Experts of a small language model: 10499 steps.
Below are experts of layer 3 (counted from 0) of a mixture-of-experts language model. Rows are named router (the router's row for the expert), up (a neuron's input weights, with its number) and show model dimensions 0-191. Each number is 200 + 20 x the weight over its row's rms, rounded and kept within 0 to 999.
After each expert's rows: a language model's description of what the expert responds to; "mostly gets" lists some tokens that are sent to it at least half of the time. This comes from a sample of Wikipedia text that the model never trained on.

# expert 22
router,191,224,232,231,191,175,209,185,184,146,221,191,186,232,208,203,220,177,218,195,216,207,227,191,198,225,181,198,184,221,217,220,217,196,197,175,192,192,170,167,202,179,192,207,178,183,194,219,187,225,216,187,165,190,212,203,238,199,198,195,193,192,191,220,203,199,206,216,196,218,219,233,191,174,168,190,210,213,205,237,173,198,220,157,190,171,208,170,238,191,176,247,215,209,224,209,212,214,213,239,196,223,168,155,221,193,227,202,177,155,233,202,156,167,191,185,177,202,207,210,192,216,202,175,165,220,186,213,165,209,195,175,190,212,198,213,216,156,205,198,206,172,196,168,215,176,161,198,184,207,235,154,184,189,187,211,177,210,169,207,201,154,200,164,194,211,187,203,206,195,181,211,191,209,189,228,193,215,192,214,187,195,191,222,201,215,159,242,216,217,203,212
up0,193,196,207,190,215,212,259,200,181,184,195,220,197,239,176,206,221,213,189,210,192,223,190,245,184,170,221,233,189,197,191,226,186,195,201,172,218,234,161,187,211,191,184,201,175,191,193,207,193,164,204,204,174,202,191,173,221,191,190,156,195,203,180,227,171,209,190,214,195,208,182,202,189,215,184,207,196,193,185,229,166,213,196,233,231,173,245,241,198,180,183,166,218,158,229,219,230,225,220,225,183,211,167,198,212,217,211,237,233,163,236,206,198,243,195,188,143,215,205,181,197,211,204,192,218,210,199,182,176,188,208,227,199,220,227,171,194,175,221,196,208,208,202,237,230,177,195,218,196,197,177,183,208,202,226,200,228,211,200,243,203,200,184,160,202,209,214,194,211,201,224,184,208,202,193,173,219,216,184,210,210,202,198,262,191,188,187,209,197,204,183,182
It responds to: Tokens inside song or album titles and discography or award tables: Your, You", of in titles, Billboard 200, pipe separators.
mostly gets: " Your", " Phylum:", " You\"", " Me\"", " Milton", " Songs"

# expert 20
router,198,226,213,197,195,204,211,201,174,196,239,192,199,214,220,193,209,160,220,173,207,237,220,215,167,196,179,214,171,222,191,206,217,172,167,196,213,231,191,195,190,195,193,207,190,194,181,183,204,198,222,201,205,178,190,184,211,172,195,193,179,243,233,227,171,221,219,210,228,186,213,215,203,189,176,216,215,221,216,193,183,158,218,181,180,186,177,170,241,154,221,238,174,200,196,221,211,168,216,225,193,221,178,164,207,238,229,219,209,166,222,194,164,203,217,178,211,197,229,195,187,213,207,170,170,189,175,205,189,193,189,192,233,165,207,201,194,208,222,196,230,184,189,190,192,207,189,197,169,207,203,169,194,208,223,207,191,202,209,211,219,177,227,149,171,171,174,183,177,209,186,227,202,180,206,232,204,221,177,217,160,198,187,222,217,222,189,214,199,233,212,228
up0,209,162,214,206,236,192,175,215,170,154,258,178,202,202,201,193,222,174,178,193,201,195,206,170,208,188,201,205,203,204,204,227,227,180,204,188,214,208,176,222,219,192,216,210,184,207,186,190,181,211,231,214,193,164,222,185,183,154,188,219,208,242,192,246,187,236,192,219,253,185,228,192,239,193,187,213,241,218,257,183,160,212,193,176,188,229,213,182,189,137,227,215,191,204,194,208,207,167,189,201,192,203,185,223,213,186,170,218,218,230,188,195,225,204,197,166,208,213,225,181,174,189,214,202,162,192,219,192,203,250,180,214,222,176,212,179,211,211,211,185,228,205,194,168,211,167,213,211,177,231,211,163,187,216,198,202,191,188,224,201,203,183,238,188,198,204,203,184,191,208,179,194,204,215,225,180,172,208,209,197,199,169,221,187,210,217,211,226,196,215,210,191
It responds to: Dollar, pound and euro signs with amounts like $1 or million, the closing $ of inline math, and cell separators in numeric tables.
mostly gets: " $", "$", " $\\", " billion", "\\", " £"

# expert 8
router,165,208,237,197,202,199,225,182,200,168,220,202,197,199,204,203,221,166,213,197,220,219,208,210,193,222,175,203,192,222,198,234,211,192,190,197,191,212,169,182,230,189,176,190,176,190,187,200,194,209,181,202,188,182,197,181,224,196,203,194,186,218,197,212,169,208,204,193,210,202,211,216,184,179,179,195,227,232,218,209,176,173,224,183,164,206,191,188,212,184,219,231,183,212,226,250,227,199,201,222,187,228,183,186,200,233,203,235,194,153,233,153,174,209,196,191,187,192,234,187,189,224,233,176,158,212,176,202,188,217,185,199,184,195,206,222,192,186,210,175,185,168,183,190,200,200,160,216,178,209,218,165,192,194,226,219,165,209,203,203,215,179,251,158,188,169,186,189,206,219,201,225,173,186,179,226,188,222,211,197,177,184,184,204,207,226,200,216,181,223,234,207
up0,228,177,184,211,220,168,188,185,188,193,195,192,178,194,184,155,165,230,183,198,201,190,167,237,212,197,195,212,160,205,191,214,184,227,203,197,189,196,203,189,225,195,213,223,158,179,197,198,186,202,211,219,204,142,245,207,183,180,242,187,210,209,203,225,212,220,199,204,209,190,223,223,171,184,199,197,216,197,196,197,186,198,202,204,172,177,217,181,195,225,178,220,204,222,226,165,194,180,206,197,234,216,201,229,220,202,256,202,190,240,200,183,227,205,192,210,234,206,189,192,194,187,236,190,185,224,194,183,185,223,177,189,207,227,194,210,174,179,203,169,211,163,159,218,197,209,182,203,235,225,187,200,209,237,249,185,211,179,196,194,189,195,246,167,216,163,176,168,165,232,206,228,192,160,207,202,208,206,197,194,209,227,205,245,198,207,183,213,200,206,188,218
It responds to: Line breaks ending list items and table rows, and the word line or Line in railway and tram tables, as in Jubilee line.
mostly gets: " line", " Line", " RC", " Battalion", " Vel", " Male"

# expert 42
router,197,219,200,244,229,179,221,189,178,200,214,204,206,197,193,196,205,167,196,183,196,217,211,189,196,192,180,205,193,209,174,197,227,207,163,203,212,228,192,208,173,183,187,197,198,194,171,201,170,217,207,229,180,178,206,192,196,171,169,174,195,225,203,209,189,216,215,213,236,192,223,217,224,165,167,229,205,224,219,194,193,188,192,199,189,192,207,174,239,158,204,220,213,203,214,255,201,174,199,214,188,229,179,200,196,237,211,222,194,179,209,210,163,180,220,167,162,217,199,194,190,229,249,168,185,190,183,221,189,196,222,193,185,179,209,197,211,183,220,193,216,201,178,163,211,209,193,236,163,215,232,168,204,217,215,223,169,218,193,217,220,194,245,195,160,179,193,182,210,202,187,205,197,167,213,234,199,218,189,212,174,188,201,194,222,209,185,199,228,212,192,221
up0,160,209,223,208,164,194,165,220,160,201,209,217,200,158,152,205,169,167,223,213,227,214,181,193,203,188,219,203,198,243,187,216,183,204,188,177,219,195,218,174,180,187,184,205,209,207,191,220,199,190,194,232,176,201,206,188,212,201,201,194,180,178,187,221,223,195,217,204,205,164,200,194,229,192,204,235,176,187,189,231,205,201,210,206,185,197,186,219,228,215,173,197,217,186,175,214,241,217,211,216,209,206,208,203,190,207,173,215,168,191,190,208,187,214,244,190,172,254,217,195,204,166,191,197,219,199,166,203,193,185,200,214,241,152,196,200,231,197,203,189,199,173,203,149,243,226,167,176,228,209,200,194,211,228,190,201,228,199,186,215,167,195,169,200,169,197,207,206,202,181,204,247,201,213,208,228,181,206,152,206,197,212,182,225,200,180,196,220,195,198,215,225
It responds to: Inner word pieces of chemical, place and technical terms and LaTeX commands: beg-in, dopam-ine, Tibet-an, ox-ygen, Potg-iet-ersrus.
mostly gets: "ygen", "rogen", "istan", "rox", "ador", "rane"

# expert 19
router,188,221,217,240,178,171,220,183,190,188,228,187,189,239,202,216,229,193,229,168,215,218,221,185,175,191,193,243,209,212,190,204,189,178,201,195,219,212,200,220,233,189,193,209,165,183,183,191,218,222,185,202,165,166,176,201,225,208,183,201,206,231,213,207,169,217,194,205,216,200,222,208,202,167,189,218,220,207,207,188,193,195,197,185,187,194,210,188,217,198,232,211,187,216,224,250,209,211,215,214,208,230,180,203,184,209,189,218,203,180,222,194,148,183,196,175,200,217,222,174,203,226,226,174,159,189,196,213,189,194,174,171,214,203,230,189,201,211,224,184,226,166,163,187,179,162,192,198,173,211,238,165,205,198,233,229,195,209,195,229,208,199,232,188,174,174,221,162,224,202,180,232,191,182,195,199,185,201,196,207,199,174,192,216,207,221,206,200,222,225,194,198
up0,213,198,234,207,213,229,171,168,215,211,204,198,202,239,226,222,194,214,206,220,207,208,208,166,194,202,204,212,219,182,196,196,182,200,164,178,197,176,184,187,189,186,240,203,209,175,186,237,231,196,207,193,184,203,200,172,191,192,170,219,200,192,192,214,194,185,211,214,199,152,215,168,183,215,194,212,209,225,217,183,169,187,187,192,205,226,219,208,195,204,188,203,217,223,216,191,184,202,211,198,190,196,174,198,198,200,155,212,203,192,214,182,184,191,168,192,221,211,202,170,213,198,209,179,197,190,197,189,180,214,222,230,200,199,148,245,199,193,231,216,189,208,207,183,184,199,214,219,170,224,207,211,180,211,165,212,180,217,189,211,215,189,197,202,197,219,196,198,188,206,192,201,205,177,196,193,187,194,240,198,205,241,200,236,187,243,172,188,167,220,221,195
It responds to: Opening words of article leads and short descriptions: born after name or pronunciation, is/was, nationality like American, death dates, footballer.
mostly gets: " Authority:", "==See", "ˈ", "American", " life==", "w."

# expert 36
router,204,208,228,236,194,193,203,173,200,187,209,197,194,236,231,182,209,190,222,187,209,223,185,198,200,219,190,212,181,226,196,222,228,208,169,193,212,217,192,178,219,191,190,233,190,175,153,207,201,241,223,206,183,191,201,172,219,184,188,194,196,216,226,214,219,225,217,189,207,174,216,212,182,170,185,200,222,229,209,210,180,193,217,177,175,182,217,159,236,188,209,222,182,245,236,195,207,185,220,229,190,264,192,190,194,218,201,221,183,148,237,178,157,175,179,191,204,217,227,197,191,238,200,194,173,222,163,223,183,202,177,200,196,191,212,201,208,177,236,179,213,191,172,190,191,183,188,214,183,213,210,176,177,212,219,206,164,199,180,220,200,179,217,182,202,199,192,174,180,216,155,210,180,187,194,213,185,210,217,215,176,188,185,211,208,216,199,237,213,219,217,203
up0,204,184,183,199,183,181,240,205,178,194,238,188,187,191,209,171,209,193,196,193,230,200,205,178,216,229,208,218,161,224,186,240,214,200,182,214,184,193,182,192,212,190,189,209,189,173,188,206,190,175,205,221,212,184,196,218,194,207,198,184,178,231,191,207,205,213,200,233,187,168,238,239,214,197,158,196,208,193,221,198,204,171,207,203,179,180,215,203,206,210,224,237,198,179,222,202,221,183,221,185,198,199,192,174,211,180,221,203,183,208,172,168,208,209,209,162,218,201,199,190,178,184,218,173,182,231,197,177,205,187,193,174,204,184,216,223,223,186,224,219,219,212,193,164,193,203,200,177,190,216,231,191,205,239,220,237,187,219,176,190,224,201,180,189,209,187,209,189,222,195,195,203,209,176,233,220,202,207,181,241,209,211,204,217,235,181,215,245,195,221,223,229
It responds to: Pipe separators in data tables and colons after names or labels, as in Keith: 0–3 and Ryan Reed: LVS 9, plus list dashes.
mostly gets: " :", "\":", "9:", "7:", "2:", "8:"

# expert 31
router,186,227,195,214,219,199,210,183,188,194,222,192,200,254,210,206,219,193,228,173,196,231,207,210,177,205,184,217,189,230,190,209,219,186,187,186,211,220,150,194,218,178,170,219,187,172,164,212,187,201,204,215,166,175,203,186,213,176,208,193,172,234,213,208,180,211,221,202,221,191,210,206,194,198,169,198,217,220,210,223,159,182,227,198,173,189,209,188,200,197,204,201,198,212,201,253,241,191,222,233,167,267,165,195,190,240,197,224,180,158,226,185,202,214,194,183,186,207,222,184,186,218,230,173,195,214,205,212,179,192,182,178,200,191,233,196,219,190,213,207,207,179,181,160,190,206,184,223,192,225,237,189,176,223,228,202,174,198,184,223,204,171,218,158,209,193,188,198,226,205,177,238,186,181,208,212,180,221,184,225,174,189,182,222,207,213,197,215,219,196,226,200
up2,183,217,205,197,178,163,213,235,212,202,219,212,169,206,192,179,198,184,171,177,201,203,216,185,180,201,163,231,188,199,173,201,201,205,196,178,190,201,191,202,208,218,215,192,194,187,183,199,189,219,214,246,203,202,211,188,182,202,209,185,205,182,208,208,175,219,171,205,195,201,204,221,212,183,155,213,200,222,196,173,167,157,198,163,171,198,183,206,242,225,209,248,176,203,186,204,202,163,200,192,196,202,169,169,201,224,193,187,192,161,192,188,196,178,192,198,205,221,214,195,200,218,213,215,152,194,177,239,198,204,217,170,204,187,214,230,192,214,198,188,230,220,196,235,241,157,182,199,198,197,211,197,203,226,224,202,227,232,193,229,237,212,227,163,179,180,207,191,191,218,187,195,197,202,196,188,193,231,209,219,180,198,215,211,251,215,199,234,219,222,179,223
It responds to: The conjunctions and, or, but, & joining list items or clauses, and word-final commas in name lists.
mostly gets: " and", " or", " but", " &", " and,", "berg,"

# expert 40
router,201,222,227,215,225,195,199,182,197,161,210,203,201,224,212,193,221,186,225,185,213,191,197,206,174,211,170,227,184,217,172,211,241,189,167,179,214,219,188,187,211,189,178,221,177,178,192,206,188,218,213,225,181,165,187,177,200,169,193,175,176,229,220,204,210,210,227,206,214,194,229,228,187,201,168,215,226,219,203,213,183,185,216,189,163,194,197,197,192,184,206,214,179,212,206,204,235,210,237,235,172,225,191,178,202,210,225,225,179,160,217,188,115,182,190,178,171,205,230,203,179,217,208,186,195,205,204,205,187,188,200,206,213,199,226,202,199,193,218,203,227,192,201,169,209,195,173,227,185,224,216,180,181,226,229,207,168,214,172,212,208,182,216,192,188,186,188,188,222,206,177,219,176,187,191,217,176,214,183,232,162,184,201,212,214,208,199,243,228,216,224,222
up0,208,204,215,195,198,200,236,254,193,208,206,215,186,218,249,204,193,179,221,181,229,226,224,211,169,218,200,167,216,208,187,233,217,226,222,197,224,181,199,202,196,216,178,210,152,203,213,194,209,211,221,150,185,221,192,215,203,182,166,198,216,217,203,191,196,196,193,223,214,212,205,240,178,162,195,165,206,201,206,198,226,209,198,198,176,212,161,178,250,244,188,220,203,213,220,206,199,214,175,203,173,215,185,209,188,177,213,178,162,202,236,165,200,193,194,184,204,203,224,172,186,202,192,237,187,224,189,215,193,202,203,176,172,239,213,187,189,198,169,203,162,193,214,190,227,189,147,216,164,174,182,201,200,191,208,222,196,195,190,213,170,216,197,211,206,208,229,203,185,202,201,187,201,196,215,219,223,185,154,227,211,201,197,191,197,191,187,205,160,188,204,178
It responds to: Periods ending sentences, often merged with a word ending, as in es., s., )., "., and after abbreviations like FHWA.
mostly gets: "\".", ").", "es.", "s.", "ed.", "."